Below are experts of layer 9 (counted from 0) of a mixture-of-experts language model. Rows are named router (the router's row for the expert), gate (a neuron's input weights, with its number), up (a neuron's input weights, with its number), down (a neuron's output weights, with its number) and show model dimensions 0-127. Each number is 128 + 32 x the weight over its row's rms, rounded and kept within 0 to 255. Numbers have three digits each.
After each expert's rows: "raises" lists some tokens whose logits its average output raises strongly, later layers aside. This comes from a sample of Wikipedia text that the model never trained on.

# expert 22
router:115119125075137135112101176139133173125141115120091095127099177134132167186121094112140167168147144125161145164088189139148184135114170170074107123122142149203178157173137111120133125122128176162126122130163096193088206138180026132092100154095123091147178138105142158113132107142189129176127084134157140148132038077174113111129112152152141116124139085148151115112098166140125182134114
gate4:102093165113144115155136082100112108056125162152148138133147089151099178123126121124143116115118129108147159138168117097108125154142155139116170081098205149137178195187125116118143139181137094089061074159084144101093163144130152144184153156082071169074088099167153100100139135128119073120128163161101128126065131159073142184152133139149142098165118126152171156073161195146101117131193
up4:154173107102119127168118136085189076127140094098168117121148161155142117105083118157100153054101088117149092113159068149151070122148109092175118169087146129137145078092141214092127079126116124135150097095089147073144138080120152120133108154136161122103156136201107126121100094218095128144070098139122141163162148105108157152096060085151136104111139089090090141131176106151105066119111
down4:161109137106114106148095094137141157144100057080150129133106122127099109190161167100146058135177157152094108145133147133076148085100110136083130140117128176134190112143170152119145151222171102078127170105140112160120182103083114155062165163150158125136143207133120124117159134123137105136098154146090111060076132129082119129070171127137153109164134152068081059131145130088169121123153
gate5:135095104125118138119126112147163203121107152158124191091107131094167101111120157149119166113112110098128191090123134135088118172106078182043113189123097125139180084180134116150107128132176089102131130134102129107162129125130139164113119149219141135199090170214169156154088139133081141103108090058117169100112165123137158142098168113119198103121142098141101136130153171113089153117099
up5:086150119123132075070128103100127165167131129182124083150122136166152144110121162173139165127085130154105141122152165117113112163118138134104097082144137171105087112097092147128054095110108122108144059119203161149155156125152081168097118077136149108152086069138180095090195121159166090164104071094158135155067076147093055156109093128079089181122155177158127143109146156128131142101118
down5:117096090145196105142113122116146094134214163185116112122131109142084121051173139080085062104098102111138107147128172126121145154098115093097117135100096154128136118135115093128150190119169087105083174144176148149198106093071107104136125138099179145112059170122138108119158137153115190104130144094068105149091168032181124142091110132156107125117099150140137113108169097102087129134115
raises: "il", "old", "ill"

# expert 20
router:162130153122120112113092094089153140092161132136065096085102126140208160188113093125156153177128081148138138093108162104116195136150179197112142172123163156155147149149022128101123188095167173150126111159189098129115162123146125094118132166117090098197103108117120111090141111109143144111135147101166140200124131130093182080134094140122121093120204098130177154119088124133147133120152
gate5:125149157167124140114126148130154121116155129115156175162096143091134164198162144136114133110128112137120137111084104143126157155194144133140118216160141097111096131136066142107103156217207147100129109135137154096131143133142059042162080092094101113123051118129113135133132139108131159195124146164170121119071105157093058157123166152150152122130109112170139122105123116234109094112137
up5:148118123053174024124043121145141125060089137109137072161200063122081111124167117111164085152141152112139092169144058133161149136118151111084154122139099113135114105063151139124151114130157157102147141091163124140188179158095134115087145110094116065083152113133173084148130119110110160127100184136142073146147153117120158161097062155147108093136141129157144153151139145113155111119139
down5:131146148160119148199132166098135150119143120138191185123103147093077136107109117097094087108121124112141146135144203125110158133134116137102175116119173140110124129158119138126063050135143120141144218114096143082121139074188159133112057105143123147158119127172181164087121057043153121147104153096100142173136145158132122128102189154090196134111181169140125107108149125135120148064098
gate6:062151068111167072091160167111103080087139164158123143111130189132085153087096157197156088137097171148171151084126168154140160089159207191123103146102126158119122151136141130097134082120101105156078163159138091110142165164120116107074107083106101039137101104115079091110117140112176163182117156094116153097109148146131165178156109132118148122199161103149120157115107115121125120126134
up6:139170142176121143123093116112135131091189097139093110078174111114095134087180107092125144062119118093137119068097119098070157079138097129151089062157145063095153155124090111193183063119029143132178180094111135128114110128067105092141104102130161113165131092141154078169109162144147114145137124183087095174153132150186116149158133093124084131137087164109134106120123128115127143133143
down6:094106128100116162129105135149137115166095133078180133138107098135161096159167182160120177128130198120133116181115133143086109114195137100141084097125103111125125091172143144105082178095098096156164178084104120128140020138124115184051076141194148130137119086143129152166127139113175183073127189146096105139109126114139136126114133121136114053146145184152195128121107133137084141155139
raises: "am", "em", "ang", "ap"

# expert 25
router:135203113068113132127083168174133139129151129135107124088066166103179152063091117130158155126147118138198132146123119188100160144170139120132112135102153169129111144132120120138092163140185128177128086142098093155111150174186095061073135191140095114156156081119158148105165130126158121107139174078180148193141108088133121132096124131105081091103118102070126153147100158133107201188105
gate10:117114101123131113120137121132136110100102121149186127127122138152095120193113141106198108132124116109142124147114120120152023108135107141146110111111245121128095137143175092177125113128087088077141130114108076172123134167055151112167091092129164112100082112143089113102138117127158161026142095062068112139090130141109136088127094142102198136165160175125103121117089144106088161165132
up10:099102093124143112114162134080142113076208119142125132067168117121149112126144111177148106084169116124087095084137150098169088163126074159120164125134159140112103109125100136136115170118123109120142154028125207217178118149048144137186166103147152137157127184164101178125086123150132158080113126150142114133118146121161095151141126092094138163165123120078124100206086118127142118134177
down10:110092166137125123052098114098168141098111127091142131153121152160081152161081116180127054169138138112181094145129132118110139131155120137088158124101117117104104174210139089142104145142106100141077116091124137122119176140147136147164106138087136151119129041119083124137129188127105081125175152075142130117149182107120150030148139073123068125159145191146166136149158178082118098109188
gate11:119098063128112096114130127130114122134128109120091118141154112091117212084121125172208113122160160081077094129124077144103129131130117128136118129111116108119119184112109148132072084190192115094126138152143151160157117202119130107216118090111112153118120120145141089096111222130131165118122114095134177156098141177118155121141118148186132126105037112108146190114141114109190095067100
up11:138116069063115143154100170125129191153099179153150127188105143136086167140164143137068149102137146141140146155156073098084155152117136124113159122144178109165119097094090142071115134136131148159163170141117141080160154177150124097160098098097146114126096111223142146082191160124205151108116083139146111083084131182153126103110063159122129114078153162118121126068170148108148165115173
down11:096107192144199111094206109095163138131105141108164108156148118132048133123142116166134088138124097156122097128131116127150128115208169124015174112151096098111075156197160087113133160139105147141143115131130102112102087146126131112092150069133150130204125109105091126073106106128101124144150093071114073125122140145132137163146110072103173131085124156121144128098154177143155151125196
raises: "====", "===", "==", "In", "On", "F"

# expert 8
router:173164177118110130073094141111130127101118132086092093094097170105160105088130138108113121113134139079143178153103169152125143128132187136101090187161068118170125186127114104070177126103164128099159096149180141099127181191130101090163085144099149125154161116095112173143140087102142124162119176101109132107115148064167132156091168151144108100121166090133131151162085104120190155101236
gate5:160097142166078197175195149162116151101102148096120141155140246109109140174161120223116151172155093180158140111152085127124125160134140106110126192123177103148144130138115126128130139161186162168094146113120090137146135113101067135131146148126112125140149175130087117119132134115135087089122140102106173110119085122068147159078132104130131181171201168153152139165140128171143102113181
up5:146138087166133091206136192105106077174148085147144103085131139208092078122024141161154152134111110204132153080149148106153086165138135098162088118134102112145132156128113152217171104106150137115129161137149135103144140141132133092113114120160097113104136158127109200116113119118114194108149120126146066156121116123126125155150120076155146141089175145095098073127170137130157096126056
down5:123116094079031091115117169098150141164108180116125138097102126145106114115123138074156190137105142176134071103144119177089129142131144151106146127133126145126090146126115141139173092124110140108161160076140111112097098141136155116149202112148130188169173148130144168161194176153069126086157073127145168147120140155076133168129153137093170181111090062138106143166188086131198093092099
gate6:219052110150171146113090157102102146089099172113072094124146113080170149107141122152150178143139116130131167149123188145136135146113113069144080170124128126180056136134064129107165172131192134138101111078156167152144139118113088118090128157120124166123115155134069161172098106113171135145076179070127169155123132077187064125110164098140126116129100135173150125138138127102123092108178
up6:139109112184146164086180133117146162117112159155115115174059104106137155136104111143133168119120139091171109098157157154133158129131185096185121093081110101184047189126079176146138120112065086101145183110146124160165149070139070073137143130085091172164124133183111135137119172129120096118135158142162166087114106083159111105136134088123151116181179132127158064144157137078136167117083
down6:129114066156075117083109158096166141150129071122125125076107102134118142160183140103153105118182122162146123145134159152140064154150127213135138101107107071129169150124074066065103182134167041142140124147094129151126101157130130132127044129094093089148110151146105120142104107168095148094177112114168177095150136108137175136117162112142201083090129143148172178146139136178115138155110
raises: "s", "t", "b", "g"

# expert 21
router:129199138091119103089100137124120141142198081148113069097135138131130172073072123150107171117075101125191105159094170170138135141146175128138060147106103137158122138180182102135147164108185118168112094169117073173117120116205183156122108153100092141152143148112167153074110132155124112122166161125125137129122067085124140123164114069158109142127098148061160089124058126096143157113135
gate5:170110163118134137112089118124131185099128167113161102102153139188145149149121123131159176177065138151153126135100145157000104164130098134154086154135145176088121145128069150110088137079158139133078117086102141114141202130154110137160188113177098145115153134172156083146180086095087119125137192139159155109128128131134111068160150129171130047151140120119118085104102096107145173116131
up5:079118139179167172104143136084114111108186128150142087101129121174115171118072094106120110105128138113093127104184153143082149118146053094130144142176142194139082097170129167113111162210108122083099119142136187123161165116111200161159178130122109130147133077138112187159126187090099059093070133103149104130121121120085128143140093155205127119188122133153104174137110142116152128128102
down5:155033155062087157125073116125162077149130123093201138145115106113127089119146170074106159135086138108183127180087119055173124095124105077161116068130122108115085176102147141160140113073127125119143126121125146081133128137154112138153118119124173132102122133200132109163105114141095178099092115096073154128101136120120123113115141117179087138057082088124177114108066117118139109183077
gate6:154184072154077101142127162115111140183200161140095102082163157127174132177112134094138151128116130118143192141099146182185093185071067169063078153119131112135165124093121088114175066080115154081117107048115084167098125126140110146146123141118134129181140161137155169111157137075122139110096125115174152160128096135078122138112130101101128141135069107118127107135186182104114145114154
up6:152143133084147118102141101101151131135118169114159148096125138141112078150123103159118138085147078136091131107110122145083077107113123124070119087184163215081088132142165114149121061183125059083137160125070120145129104090181101148161179088158133083099074134164147118122101132050094118097085104125068111097097099141184062182139148136081108112130120125116113099189139142119092118099099
down6:089103125143142093145126157103199114161127103114174105151118114135183151062176140104207138135189184141133172101195135125125082196163100131090180127081072152096136156106148119152174143145124130077133112118159135137180145126099095144187147102154104136147140126095131122052111141119150169174134145076129137157212162104131213167139127177142121119120112125146160121135149144176140104120090
raises: "o", "rom", "ix"

# expert 6
router:148200144146140150114157093156119152132162202112107088124128188141173136120092176140120153199108177125194143095155125187139177166150179162177118100135096163100071133109080128087079115149109086156134101115125083130103148167166144109174139162119140202165181117103172199105123105140169131140106152133115123123119130176161151133154128124140135087112114079184114146157065132138083121156167
gate1:133163093126108111144194131124152046153148143152076111120171235111177159112072120135122139127159141099142166103163121187095119112131192105162190149113157165139122120135104129158104150140115126087144141117158116133122133144204097135105125152102202109147082131077110204033128136094105160142093105141140147107086146087096123071140154160123065118146104136108125171116143082115132108127128
up1:051130130154090172177096121141115177114102105153122137141118151143124127158166091212133045192111111176152142140111106093118167110086116077110150191137142154117084109129120080114091163154144077175128128146098134219137174115153169149051095113148114156111073115146131155089111107106157161123089096102113120079142132122139112217105113136144129149100118123121147177103093122119068103137140
down1:107070122092119174183142120125183116087169114172149173143111165170082118105154144128144124111123176128178144156068094130138136063138123167091095128156144146122175162100068146162116089101129106178142102136147112078149128114094064175156170132083190131198142038149115112137150115118183090139111136191109143108144103096108122158062109117120097172097085157161139074124144128132161140114149
gate2:156163167094145131190153134088138147160133131133130156164131150124138129118079167191120089152120164134097107130136094046148146152166120137109139153087134164096162117136189104112102130143151170201107089135107126156113132174113105131102184154082103117118184063048132146076114078179163132128125146159115113157114114131126168147161148093148146163125156166164118143113099196169116107068229
up2:138207118101111148113146135135115151104165202144076040155145153202117132153110124157127109142118065105189206097123148154140134142076185078151145155164175080099116099076060129144171120156125095034162118099112049133114185175120131137121134069064125114096114132103122157143153144119159123084121117121135125126117164144130128138117108120086082121140126142124142146102124146166131114116138
down2:131088118100076122136089059127163096220138127138089132110134138098129153146092151108095152081116128088185137068129156113108201085145112106202112127135150086165140082144128099123166107133115160129097103119076088153138091137117102115181123159032080153128112111133100103174175164105124205093087148149156092109088150099098182150130127101102122170113127141115154103159166137135088094120165
raises: "c", "st", "mi", "vi", "f"